{
  "n_layer": 8,
  "d_model": 192,
  "n_experts": 32,
  "experts_per_token": 2,
  "d_expert": 224,
  "d_shared_expert": 0,
  "activation": "swiglu",
  "moe_layers": [1, 3, 5, 7],
  "router_score": "sigmoid",
  "normalize_top_k": true,
  "routed_scale": 1.41,
  "balance_loss": 0.00866,
  "balance_bias": false,
  "init_std_router": 0.00651,
  "lr_router": 0.0015,
  "n_head": 2,
  "n_kv_head": 1,
  "head_dim": 64,
  "vocab_size": 8192,
  "norm": "rmsnorm",
  "norm_place": "pre",
  "norm_eps": 1e-05,
  "positions": "learned",
  "qk_norm": false,
  "attn_scale": 0.125,
  "tie_embeddings": true,
  "parallel_block": false,
  "init": "normal",
  "init_std_qkv": 0.0513,
  "init_std_o": 0.0128,
  "init_std_up": 0.0513,
  "init_std_down": 0.0128,
  "optimizer": "adamw",
  "lr": 0.00249,
  "beta1": 0.95,
  "beta2": 0.95,
  "weight_decay": 0.41,
  "lr_head": 0.0179,
  "grad_clip": 2.0,
  "warmup_steps": 361,
  "schedule": "wsd",
  "decay_fraction": 0.797,
  "decay_shape": "linear",
  "final_lr_fraction": 0.0,
  "batch_tokens": 131072,
  "seq_len": 1024,
  "doc_mask": true,
  "train_tokens": 461400000,
  "steps": 3521,
  "dataset": "wikipedia_en"
}
Below are experts of layer 3 (counted from 0) of a mixture-of-experts language model. Rows are named gate (a neuron's input weights, with its number), up (a neuron's input weights, with its number) and show model dimensions 64-127. Each number is 500 + 25 x the weight over its row's rms, rounded and kept within 0 to 999. Numbers have three digits each.
Before each expert's rows: "mostly gets" lists some tokens that are sent to it at least half of the time. This comes from a sample of Wikipedia text that the model never trained on.

# expert 29
mostly gets: "United ", "A", "National ", "Car", "South ", "Mc"
gate0:508510535511482465491492502491509513524526479534466488513541476486465466526510505525465525528516509500508496584524518516489536500503465535532498495537503490465511457488539492486535482468492503
up0:495564504486488483463502476488501504545498472496496439450506460473477505484521500508480513469495532471486501507475532469465545495486494512514518500524511490520544504542518488512512501509484491
gate1:488487511517492522485554468527534526538497513509557540501493510471484539502496484484504492548520476463469519533493466508503512581513523504535499483500518479480473505479527501479490496553502482
up1:530508507463478486486493522500502505488511474501427460537545513489466510535465523496460503477492521511544542443509473492447503506528478505544494463526529501508527523494531488537499470532514493
gate2:518504517489537506497492527453489489504511523473507537488524525450522461501487536508431494504537476492516498475526487551522530547468484488533454504485429506500498517573540515478533513500572490
up2:503500450486450489513502465469511474504519483457523528487493520502483491533479501474488535470484468498472462506555461491495506528433502533533530492472479539483497516488483549507508476499521499
gate3:492520522504472521463454483491534507492525505512514448482463506548486506499507485468514486516441486485497510513512479480477525544492507474562513495511496509476481512504535497514493500486476550
up3:497483536478491513465565459451487447460484525490502522480491503459468497492542517498532464539519464572508473510486505506512494471483495538531497492484503516517509483512493493507550512516527478
gate4:461480471519454465506472476489503470495502508471566536504500496500517549500522521520498501517515495470538521524500509488456520483509446505475481488524482475516470534462501461527481534509483521
up4:522449515478494496529506474510527539537495478512522510549513495521507516542515480505482486492516502472478516530539464500509484558518466464471483517508478500516515475456515516514475461491473525
gate5:481509495485528494465518518497541537455538497481505507461492492478493489465537533493490504542504465503496484483511556523499485533525504500442538467532478490527518524506475517483513507536484505
up5:515505491489463476483475475479499496524458504513472474523466519502495487492497457506503477488508483516499539510495467499502499465500528501516521512533518487520432496523531493501523474493484485
gate6:491557496545477512540557478474509470490489519494518530528484484554469524458514485467503512476457483509516485510516509522473500512532504476511495531513463478473507518520488518496446526500510518
up6:517523532503534482509507515525530515486513532499503476518524500488459516462551488481511515515518462507518490568488524522465527499546488505456530518515500475478479515461502521497504484492493506

# expert 30
mostly gets: "e", "an", "al", "le", "de", "ay"
gate2:491520486505531517517480494487458513493454503478562543519516470522496474483464505469473517544468472491507471553470554523490469487496475466504502505515499493488546462464493483507496507448472475
up2:502479522507526485479462480532521519488495452486516470492479524487498552515476476516477488549507498525486528440528462496469502475526524505522495476471482522528497548519495518465513491504510489
gate3:505502454508543463489496468499495471505510507490482498462454509521556472475491496528464492504447542482512529523489490489550508506490557491517530431472469510551561530492498496562486492483495493
up3:470500498533496489495482500533519486511490521471501514518499474533524475553438496482537542522487531537495512503503502522510504490499481471523516480498483534510511498495504478511489488482475472
gate4:526521517505527498509532485493486557484471529525513449482535435504549536509510504503488529526505529507542503511487496475497514512499540477518487505478497501478580484472514518501518533499477486
up4:498529490450488479505496574473541491508458454506505487491497491484470493486503450510518495507536453501482498437527448487456509528508498466533508502494480517568551479497521477450528514498494457
gate5:532461509482458536490482515509509509508447470546511475514460457536486485509483507482481508489526501544460505473517428512470484524486554510505479524539474532480526475465508498483494523482487534
up5:495508484488488551480509415536529506486479488504468540497468495502499511525515473525502487484451502494491512510536483457492526519535461522471549481477494493510517497482482529523499519506485478
gate6:499501483540536439493516528472478435490503466529496464518539465472544514506531492510474494534497503517517533522543490458504446477506516508479460550453469502522472476491475500486511509520508504
up6:504490488492505480470535476477528455534477467518506523526519498532527485468525474496463497493499507484500496496514490466464477490509525528537537515488457494490475497496475538468492479542526485
gate7:498496497515512493523489539500472530500497507454470474497520454489554502485546492536474540505498448485525485464490532533478510514493511455517494476445470467499514503500493508509508546490518537
up7:489467488425456458495467480512477528484517515525472502503477502519481509534502501494491530516530498472525503495482441472508465473491523483469508521517542508541532516498541487486522493506446492
gate8:466523473507480521454436508494515490494540488517518477499462495519469528482527499518485493486488474486479493498498541462467458499489485487488479541533490479507497544573474500468501513450480525
up8:501498465500505475480498499523522481493523472530531547518467484502501484483529524502474486480479486484486520465548510470502466501549458504437522491493496485524502488529494489480496544452487510

# expert 2
mostly gets: "University ", "time ", "State ", "film ", "League ", "work "
gate3:511506476486495471499570488540494522514463506502468523509478469478512497533503467502534488474539493507482503556488503482471465483518502441476506511480483503455472461486499494507520503502483506
up3:486528474492482499555482483473508546490495464466506524515521520541519534503484493489484505534510506524513521518482493464508523516461489495519482509538511506485496519514507505491426505497454499
gate4:503504453518521487516507463548508549526517517484511464488528483504543516510511475484462494477469465464488545500452493511492508549518468505497531519527525463493504473502472489517496485498490515
up4:506476496476515501468511530472513530456441493500490529503465525523496471504521476497490477519519485532508547514509484528496524508519488524531514475499514484512531508526520515465514504484479449
gate5:465469440474512541498520503468476509498492517511460523523510524502480492486510515511466499544480475498542497555539507447486498466453517454502478468488507529497494509496550510520494541480427494
up5:512494519501481489529494476514537488521481548497535498507523442507483505547493499490515501460510559488456496532499498524545528540491502533531491503531490484495497520507490470472501502500498493
gate6:518484536461465516489498497507513526506516476521520502478489501482488490547471518496517484537504482497503455516465532533514536520528514463491529487482503522493498515467503522501543522462500505
up6:509482495516461477518532510489497457523563514517481512470525501478500502535489481509494472441490480490464484525476491489485456510485501545513489518475528499483475492482519551529538468467500512
gate7:481499467460502523538525531511515495464497503498452468509536508498548508530512523469510519463528491494494500495501444505491543510501481542482509490489514461524512531514482468547483430463512482
up7:466522514539534497474486503499482451524545479462492509489510520487465503459530551506525491514509489458462475490512515460491458487543496488479553495485510499502528545496504497482476510507519496
gate8:507493522587544474503471550512536474544526513478502504489518496489468490467508493524497477497500513540498497499508514510499508491521486467463507512487467487499517476499511472495480489483517486
up8:495493569517492509501481482564504498548482488556477503496507482515486475444487494492519510508484531498502468529495510514542484483529522491481529500455469517509550457442507482524505525526486517
gate9:483510495528518483517504523436519498484526495505517504488460540513521490515548459454516536508470487493466504504473486524475480463510523500505534463524525437526528507498482520490492454491501473
up9:530463529524486508499481481526458492476498482497491488502503463533486505511508462502538494471513524532483458515487506519494519481501525478498511493497519524435452506511519500527486473458502505

# expert 18
mostly gets: "the ", "\"", "The ", "–", "-", "("
gate5:487541464469533461544527490459502482486501538509446503505436484520470504491482504469528480490513491547479514487499524486484457474463533460511536510531463480515533498493497466484513463472518497
up5:472523512453493476512524531467527520489485503509504453508481494512487467502491484505521514498502516526480521513462532498499518485482506459494528537489484507517501527470507475479498496499529511
gate6:530501499502500505520502487549487451488449516529484474505478491503484520483462483478507473511523527462497517530505453510519507527539508501548529441446490446494482474491483514481463537495517522
up6:490505515521465497494502570474519560515529534494501526531526484482542487463451508507437494485490503496518498504502549505492496508477504492516452558515500516468525451526526474517570493505485498
gate7:535493519495506516510492500538497522511490500492512490505501504536479484514469479516494507526494552448504487498428466518514481542457523479515497471517489537466559506479522515484467520512487556
up7:540507499525485467490495521538502427489503498483515508482518503484478498479492500515527485463516473495509453504552491511530493496515496519487539460474520511483463492520490534484521517439515535
gate8:514501536456468465492548479512507538516484507514530524485499492473507543515504535489475513506487506531516483516458501504470508480507536531535505532510513529520495481520492544481521509498522505
up8:534475528503460511539512482497520470528511491527570488499493520519505548532499519460505486502503521496485505551500498512515545467514496528502514502476516542498465472496503496476483486470520480
gate9:463468507476520508484531500524544516514500484502559518501547524479507499520535523513478507505485487476514509468483454509528527513536532544459471491475530469486480491488498552483481507488541503
up9:486520500491485515471532509482497515504479456523522502522552553461506495514508471540468511538505502521493490562534424506536510501536479522481497485461529502483500505494530518515516505479535518
gate10:488496516554492503494496504530467491476517512502530511491521483473502496461497468509508486498489488499494491458531533540501470512488484496505488504456495518512523506542480525489519483534552504
up10:477529444452487505516507461456527487524549483468537488500500537554553479519545505534469483528501496509514506478476523484483483529501486472496525518507474487540503542482502487506459476490522536
gate11:477583504488541531503524522484500451470497536486489491488495493462477497484496505496497542433492504522512540508529438536458491488510487482493544484478521462521530514555507523521499507533484477
up11:479506501441503527500476475511516474533582531459452494502507493517464495491502530499497498501482527476509502471497486487473511482480488496501501506440505466503517480560473506503443502516471514

# expert 24
mostly gets: "Men", "social ", "Sci", "Years ", "You ", "\\"
gate2:460512502494526521436525514505467530493496537531498432513486478489527542467510538462491518516482492512481529494492491522494451480523542517484470527551471505530483491465526486455499510492520476
up2:500496496483519488508538521479557480489493510463518517462488545484495510504513520497516476498501499517495517485532454513489479501528499479455488499560481482521502518515488501449481549496539488
gate3:457510488527537506549483514500516498507443490535492468483513511476537515525507459524519491492475464509499510511559494475480489542529491470484496511492471485492519495511516459525496528496508484
up3:512479491437461510487477457515502511539498520505486499522485522542493482518515517513494463469476507504500486522496477443467538483526495507548499513539524502475516492490505529500505511518484507
gate4:494505499486511537530530487498529509485490536519526461512491501505469507531493499485542515498491475517508493507499467459526495537512487481504505500503497550499508550422555486469490505521508495
up4:476496501517512509515463533507506465482539504493508507483501543533496513535487496517521475510497532525521504451538456473486554488503512555493525486473524513507522492501496532500461518539464486
gate5:448536553545505497474491553506492505521500511520482512503522546484477491513511520475483520504486460499498497578482497489507496499520482482502501530496486473520492502473522510483556514492537472
up5:494506504457460504527482459506551503497496515505507512514513463484508541552455501534516487496501491504473502485497462520506461486524491475500512532497524496460503520532505523493470538478486517
gate6:486510505478495497485465506525517515497524509488497480531477511535504471510488482491514485552531566478531540537512505496479519503449483467501543473519481510522507520549510512510514459461450504
up6:473507481521480513491490499513502516459514513471468568509481503551499504506510513515487470538522523506512515509498521480501466505494502481493503452561456499556550467486482463485519465480493537
gate7:504474531544486492550537501512511492538459490489525475533505476524492494476487519490469521513489507517520517462483511535480490530535515505556472554460478540544510508514516545479489501497549528
up7:530522528524508469449513474481515541475457500552500487495514473539480528467501520528481516500489511486532503470499509505507546501512454507498501482526528523508467534520509511507530476510485522
gate8:541529471475498518504516455498466476527518518512504498481505481446493479521511509542446511537519530529513515528491511525523489542523463548500493467522483480468521493483502507473508506492528497
up8:514520558470499512492467509476532463533531492511528493470475467497488488472474516491519472465510516482538509465488521529497517525527545481536508464505505466521501482514509477556527527486500502

# expert 16
mostly gets: "City", "go ", "Art", "transferred ", "Sav", "him "
gate2:476501508502523457478508512471508500452518479540478500528535471464523479475453511513530497522545522534501489492504481504459496481498508459515529429470497535493503494516533540518525496502490505
up2:489523508432480515482506468525485490530479494482497492441520537492468480521517491514503514448505498480511506491468457530493505506538475517495486469495514463508462468512511500542479472477518467
gate3:536529459483518514481410510484473547547486491484520524519485488486497476508451499510486484556533498513499538535467484490510523536458486484504515513509504497493448498525537507501476515486458501
up3:502484525523519498493475478507500511490455484480490543478482502480523481468481492503510474460491479481469504499505462491503492496531537521499498452468555503446492506512481498532486510528523502
gate4:516495515533514484433472494484481493474515460469470517474432481472544480531551502500531496515509526500533550487467427503531496466488534506525502496538492541491496494510478475487475507493535464
up4:513489439525485470490490504526502528497552485503502516529512515524530516479489470511442493499521543468491532492489450509529483581471476533501531477524494505531456527520518513486538510525454508
gate5:495528532540527508526500489479485540536469553522526526516518480517477515466526534518511539511473527549536510484513509490533528539489477523577500486475467484484505533520567506476493507537493464
up5:453510489514471507515498486489471490480509514507484526456492513461502534506503492527510507524552499525485490554490519467516452445489532534494479522480484492497514524538478476511469462487485500
gate6:474527476511492562528536499468512524503491502500533481520515461503509484534523454454489537491530463527501506519503515516499527524529526543524478480480526502491494458497546515507507476508536463
up6:481497509518523462506519498494473467527490519483494572461474502520482469477479501490536496526510504532488508458480522455495539494514498477504544517493481531465526493469454506491537530486451471
gate7:486479515498508516531476535463493476497472436511508511521467503519544519532530490495496499508495502471512491508482439502476506538466492497431510512468440498480491524491477495510518462484481485
up7:512488485499528509479491468580508493426468458511543484475514506481501510528493481521497565474491479486520506474507445523452485471516498475502463527484518536523512475542444517519508484453540495
gate8:509480521494517527496489524537489515426486471475519518463502465531502511464538515494495540515490454533519511497514478486464462434520560479518494505475516505464461497464478513502528524521487490
up8:488479467498522494491524434474528501462446512505498504542487486537483494483538530506486495491516463472490480518520495481499549477550524501500499538469511503492496479516547513493504480487494447

# expert 10
mostly gets: "200", "201", "202", "199", "196", "198"
gate5:475504542489532531470527509488512475475528516531492534520481493485503522453471502499503494513492520516497492556443500504519481469516504521471486529494480535528503485479537489477523477526504485
up5:489515454494462562510484488540480478484482473505508499489500516503505456525492506475496476500520492478507460564544492489480470501492504403467517477514531476504455540495475490517510521498510458
gate6:526543475488507499465503514440499535494508535448479481495479463517516478516529459527496475509518457441513499504512550474537500485462498519489500531502471468540479500500545491470520461460492500
up6:507498501470501514477489502433488546454543523442496544475458473510521486530495505510491479461481449506523496474511513505478529513475454538496494531472516478523516480509490478505515469530509489
gate7:485501485557501488465488504464464517514502495500496440522517512521467516480533530475486511531510466506482505482530501483528505466489518498472504471516480532518552539569516539520508509514478501
up7:528521527500527453502521489472543509506469529520473523499533511478481549463495475473489508484489535511470500545474488527481466537526474452492487463510480507540492559475494496517481524533521507
gate8:458548518505534523510497513511476481493505514536513459515538517478534466499506522469503534493504511508483497468486461522496479510527500472512506523489519500516528474475513523517484498524505493
up8:518471513489519514485514467516510496489540485502529528523483528520534448516486491503473538507499490458468483471483482491516493505459450515469528510468460479539501529441548521496525541516491492
gate9:501516499440556513481549523458491506512510490487482483481508497543511474518472504541498481505434490504501496489448484486533513494485530497510516523483512513489515489471502459530511454486478489
up9:454487489516508477506450520500470530470463519512541490509460516495519500531527517473464532526490489494496510539521474514487471469512489486479516496511535523510502515514493504478514483534485507
gate10:493525503501473545512548505475488505491547466511481489532510494474483496489544484513479526503473511498518493527457450524510457492533471490515429528466507481449487485500508477480476492545496507
up10:489501538492504505483515494508515454461496491494513482489489519489466506502526484485507473514554441493499492546503502523496508450544478506502486464511497552476547483479460528509466499530535524
gate11:509469549482468511485510491526476503518462492533498548486506507503490478468492485523505535508499546523501501533484524426506545550469479488509479458503515564494524470457526494543458513490513504
up11:548524495426473504526526495528522493524463458501504558499464457557519501518439494495470543511515493471484504465502481494474509505498485490469497475492507516498510509516500525517481532501474500

# expert 22
mostly gets: "ing", "ers", "ism", "als", "year", "ies"
gate2:474486503525519486482499470542507470467528526469479508496469490523517496475490464491494492451501479503467497497492456481501516472536455510457499487487501481487486509496533518469503497472486527
up2:500498458483488487483504510508452552540496479506476506532517523500492498504495543465483520547477561473521505541489478494477515562460495483493422471505483483536510502477489477497519439489454483
gate3:482528490469467530461483509465495516484500452503512502508522493517533478460527576500517513514494490532535499501491496487476483535524495492500501492507510508534543479465511496490509485507487464
up3:483529466472506506518464512498503506541495531472501481522544499488471518503499529484495512477482481550526477521511459518472536532536465472471507513525476498544492470463501526488512470518557501
gate4:481502489518485489465488494486496502503486491548485483508517523514546478508518471518468491476512516487511491504494497509508552498461495464522519500472529491547472503491476460533450477541506517
up4:511483517539496501518507513535538495456512469528491556512515500489510484531494505497529512524546499496484508478511469506469477477500486503489476472475535507515529506504455527465493505513517492
gate5:539540508489489488472522529478476484557488521519523551488552546485494538526523513496504482490499534487474525565497529513516492541465479493488494478491458515491539460468504468483471490509462523
up5:473486509489535486507468527488517497434525465510434491483509464502536471468487548471478494488538529463552510432554507497521516510529493506510496452519496538507481501540546500494503474533486518
gate6:516527547477501473486557502472486514502463501520548500464505510471500489521488516487495475505542519492476531513487489489494556504490468526490551481536485497495526526443502455507537508520488484
up6:514525489489465514465460459482510487534529530515508486490494501506488555514479475540509517462486447514523489518501497475532467494492538495528535526485513515502475469489503542480508459506481517
gate7:503506519481487513515494477477543519513483496513479483462561485460489522481443467510533525496505522528473505500501503482522525429493501482480506467494535490507484497510532487492531503530474478
up7:505488464526475486488527501487494493508494494466513531552449481528472477467500515507450486472503490466512504506504478532507488503471512484523521462511462482491534471486491498503523502509497489
gate8:463478481497514533482472542538509502518468486507497437547504507507502484510497505494508476470506487473485517462519480517469516508452466501499520491515530528504529523463509445490461501529493506
up8:476500510513523532501494534479494526457506512545480459540489505441452495488510495489507506553468472494529504509511512518461476525478494490507492542521473501503512533496483489451510452513504493

# expert 17
mostly gets: "en", "am", "as", "ac", "ad", "is"
gate0:502510481500533511508506496496522485477458471480520476494485448464532482470522487486498549538532487475509474527548545507509491482528482487546520484482494500500484475488496520486479504517476510
up0:496480507502534493484481496474500518516543479539464523467507540527507556511498504505499463459514530511521492459447479516516483494497474520480507510504511500511469565524485475487531476511497511
gate1:518480561494475505529559530528519475472486514526522529503511463544509489488487529468456513506484517500493481498505477495481533516476503521485492527488507501502528458451515488489521501523497496
up1:459529526497497505479539519488513488517490520479527511539487481486460527463479554482484477451528484502504509525510553516544557516522467505484513505472472486525485499496490491524518508473473500
gate2:509475538514488493507505486502458479486465452465502502504490517531473495449487520534470511479498534512508516460501541510427510452503482491492507518502517481528511515531496530503527506509501510
up2:529476504537496476487447544525513561511510518497500514517458521456514488520468480521498499489500492492493529487521532514543510524487517518496518505434507505472492519519507488497465517461501499
gate3:505498503458469488525464514487478532522500532539537491495486500473451534501564473504497507498465482489486525478512512470457499509465513523496470492477489508460519512498497494511486482504489500
up3:532500469554536492513463485526470513515535485498505483495451529447471523514507473509482526521502487490471527473460502485522534477466474502480506511517483458485451537578509510480461474511544493
gate4:493512451537506465499494505476481513475485495441492487466523527520536511531553499524538492520511508496484530465525531504535516478509467463477508496538501468511479487544507504489532493496512491
up4:517475520467510543486523477481522471532468461544535513516475518495538447472483502496470516503516538510516465492547438489546465500503493493498487486516483541518511462499499521491511492552533525
gate5:473514462532485490480444501584544509501486475488491483524473484527514494486544526494479502516483529468519528518463457492492510478548540516495506513521529504504557504518510504497524459491516504
up5:495472550506501507533475479535475540495484538435568479517531536483496481500488535500497538453496546517518507510520457506494482519480479515500482470494523520493507489478507502471488526535529545
gate6:490445487484463487484523565443518467469510506520460478498525556497486470498457512497529511527488481494495479490524513499519513497495486500490501514472516451463473497505491438491498494465512516
up6:489522500510497468502487511489483560493467453460531476528486497465477512491552524497501516513496504507489510512540490528524492522515456477469509509482476504537499456525516513453514489522458444

# expert 23
mostly gets: "p", "s", "f", "in", "n", "or"
gate0:523488480495535512452461498574529510506530500504476545501472497492515506530512534555442436471523500484511524513454483482460539516492469508535499512528507425480518528464523498461496500506538516
up0:540473518479460459488527485529538487510500509461496497512488532499507453523473488477495477485489491499490486494498501485480545480513473528535543507494515527495526524512503498499478506500542532
gate1:459509471485472542502489470537485504496496510513511533490517506474508501538511489455494540550493433516491486492520507507522533514530487515487506509480586483483491507521491452569471476477505525
up1:520488484532510474487487534515474518521504488493460510477461495452490482526445535511498512516506519517502503469515479455485536468458544486584461536485491487494535489511488509515492477473471432
gate2:562469526460443533500528463487521473443513494522515501495475469544472521477511504518511487495515514478491504489484499516486507481489502544542534501487487518441498506512482536518481495523473526
up2:493521454513471492506496524491551482513476473474523492500509518534518463477474497458543522533494500493506512535536522507511494468486427490480490493554507505525509480493515495471512487493479499
gate3:527502491519556499451483517491474479516543484511513520485508489454494493433510522525482528479510468508512482510451502514543482506480531538484504516480453514441503490487472545459533533528494525
up3:480500520490529511483495554464495508504576505481515479465511495485498500477535498518498520454507460487460493500465492490493503515484514527527519501477492479505532483504454505473516529514480505
gate4:503498514495487504515493485477489444468456539525532525503484504493477446483484504513525535493468525508482506493515498522523505462499495496497553461477459552468542480502520512501508486495509473
up4:482487543516489510540512497431504488504507470487546523497484492514502512530505497488502497442499501511513504447541510507489469543485544513543512509457479499437523470520498509509504507471470486
gate5:542518492522501467538498487554535493525473480516554493483498499502524483479509459464512497532488517540497500512483580518469498469463487520519520504467515502489508492447503528496530536488483504
up5:482523494507523529429491508487491496477540519482488472505536490459479511462493493539481502499511475485512485530502463512516472531544476506456529510518470489483503491503474462496465521496529523
gate6:462568484498547479504476512531482501500533494507483481473501536484475485538541532485489497481483477481485526492523559488506495460522492496494522526503489485484480543518522505501496513475480502
up6:476461453535484499506503517536494487487484469464494511506480498487465509534510511487483478477508499493475525491535450496471515468500481523463458518482567492508507506523532474532491489487532460

# expert 7
mostly gets: "ic ", "ated ", "able ", "' ", "ical ", "ating "
gate1:524517505554465524512511481509496527528473508497568517494517485538520496512502505534508486508519479512511505500475468531474530495483519503545492541452514523503529465479500501509490530491496523
up1:493491514512524520461490529508528499489470502486497493478533538538515505503471519494507519509485486505484499508486476519520463505519495590457501449514572501529527529494477489494480475500538495
gate2:509512540520482490467453459481517509483473534512455500512538504513470521478441477488499571461484516547498519509496469516466478484488471504517429462505494514515525520471511491509511490478525465
up2:511483557513455448485521469484518499489491469472472513473539499449500521495490509491500504475477539538482499496456501520493515456522505561513503464533523503474503478457504480508494525524505518
gate3:499511494469492512456499487480475549471538538491529548476478510521511493482528534513522528491500458475502504479441528479508462485505491493530547514529512484475506488527495519493495509516515511
up3:493511536500528519481503511500464462503487545513492507472450493536449462508538501519500507537521493519509487538490534479515491498508478497548551477498493498532556511469477502477457523545479489
gate4:520527498545487510516506486545520517521484526565512571500503492538479488522470546482446522530487500507498492499499490513490519509503501450506470526467442509533477492542476516521492501470526493
up4:448542504443513482527466493471507487513481494455506486493521515540506522522531464490499508491519491555476494496515504462507517510522474516519517518478499519515561518497465523534497447509493482
gate5:451516457512508517562490534514523521495517559490478514461500474475511480511525492493513489493496479487478528469501518492490547470495456520499500472579451460520502503561512480534503496490442531
up5:515499493475466518544517458543478489484523559498532520484495504523527511490499496480459459461486474488485505503518483553484499530491501458526498492521499495511514512530494551570479488499542492
gate6:512501503517537492558512542518528498487503535525480499531500476487500527452501492476517456506479523539480472492474541533472491521504522439504479463532513499513510470494507486475478507529497541
up6:474547469518546544549451496490515431488475552492440475549503508508488488482513478492485517481505516573494475495492491501505508509482498429525448500512493484529538497507513524512505474500531489
gate7:487461454471481484467478519468513525516506493478532521517522510513507491472489481514535531481513501469479483511539493470503490490504509516500484461516470502491484518463508519444541541509478514
up7:484509469508517478489504538485512530484526518498482485505497486465466480466489459495531522466521508490505483474521480518529516507501552452509475516505494484518519497481526500514536483509499466

# expert 21
mostly gets: "part ", "set ", "pen", "tran", "which ", "mark"
gate1:470512540466488446516468541498539509460482502497507508511523509481525495524489520486538473497545486526508482517527478509490538484531487461537466502504515522489469508492501514535544526543520495
up1:500451509519496497497532462521487473523457473494492478543505486514464490458527501463476528486489480502497552450448463494486521542504530519495524481518525473485512501529488459518495535483490480
gate2:523526466513500490509493485456491485495465489478482512532504482492501503482497524482419523494512521521521532516507484522478499505490490492475496512513494414438514506513546483509501514535494489
up2:489518472519514476491468503500543463496480511491520515540540461494525492463519525471457509474512507535519524515509497522483509488478461476479519481501486497481527471477536486488503495522468531
gate3:494555527486523463448506482511480541510562558489493536528477525493515476514499540520521496470475487510517528466489470498516500527520534485467470522546497510496489505547547452486523522499493510
up3:489459521485532459515559476537496505521507475517491517449507499519494531473521487504493507509530499499492507550481477518499501504481486554496531500468520491450465458495468524510496477567490461
gate4:496498493535517500497449463533511515498511516488483496499462515495460490459536494508467492506510503520506515514488523471488527530492495475449537468558514518494538526501519487502487510477534490
up4:524508488459516503488492500522500519493491475514495489493534477526472493475502513472506499504530493539503538466457539480470503500468463504528514540517537485500526476525531515507465516504501512
gate5:513529534520519514520495492460478543482453472538497532520499470476484498505489513471454484495480540535509530492559498503523477542497536520501453527510536498525487513497479474527528480529505450
up5:485491500473506478500491479510487507512478486508488520508468507469494536471531489479542475485498520462472504489498543507484517512516504504486491514498548495468470526464501521499497482513506520
gate6:485530452514528482524468492485502472483448494435490533498507515489506438494487514488511499494535475462503538500506492509493506501519491514495431542498520454459515442512506466569541476531476449
up6:493489529492539466477503522538526501540503511536540512522506481493496563423503536484489494511495524481498497468503515498491498500486499543499540483548517454484504505467507514487527505450510468
gate7:471509506501537483484488540475521510484463503519509500606528458512528498495509526451490535482496492519570517503484476525485521488473487487489527475478491483522518495460548500527524477499495506
up7:543495510477459519498522461489475505529551480477474499430468530483475523529475464539532449514537507472466507508503527469480464492532515533510464527515513476493488518540494515456480526510520469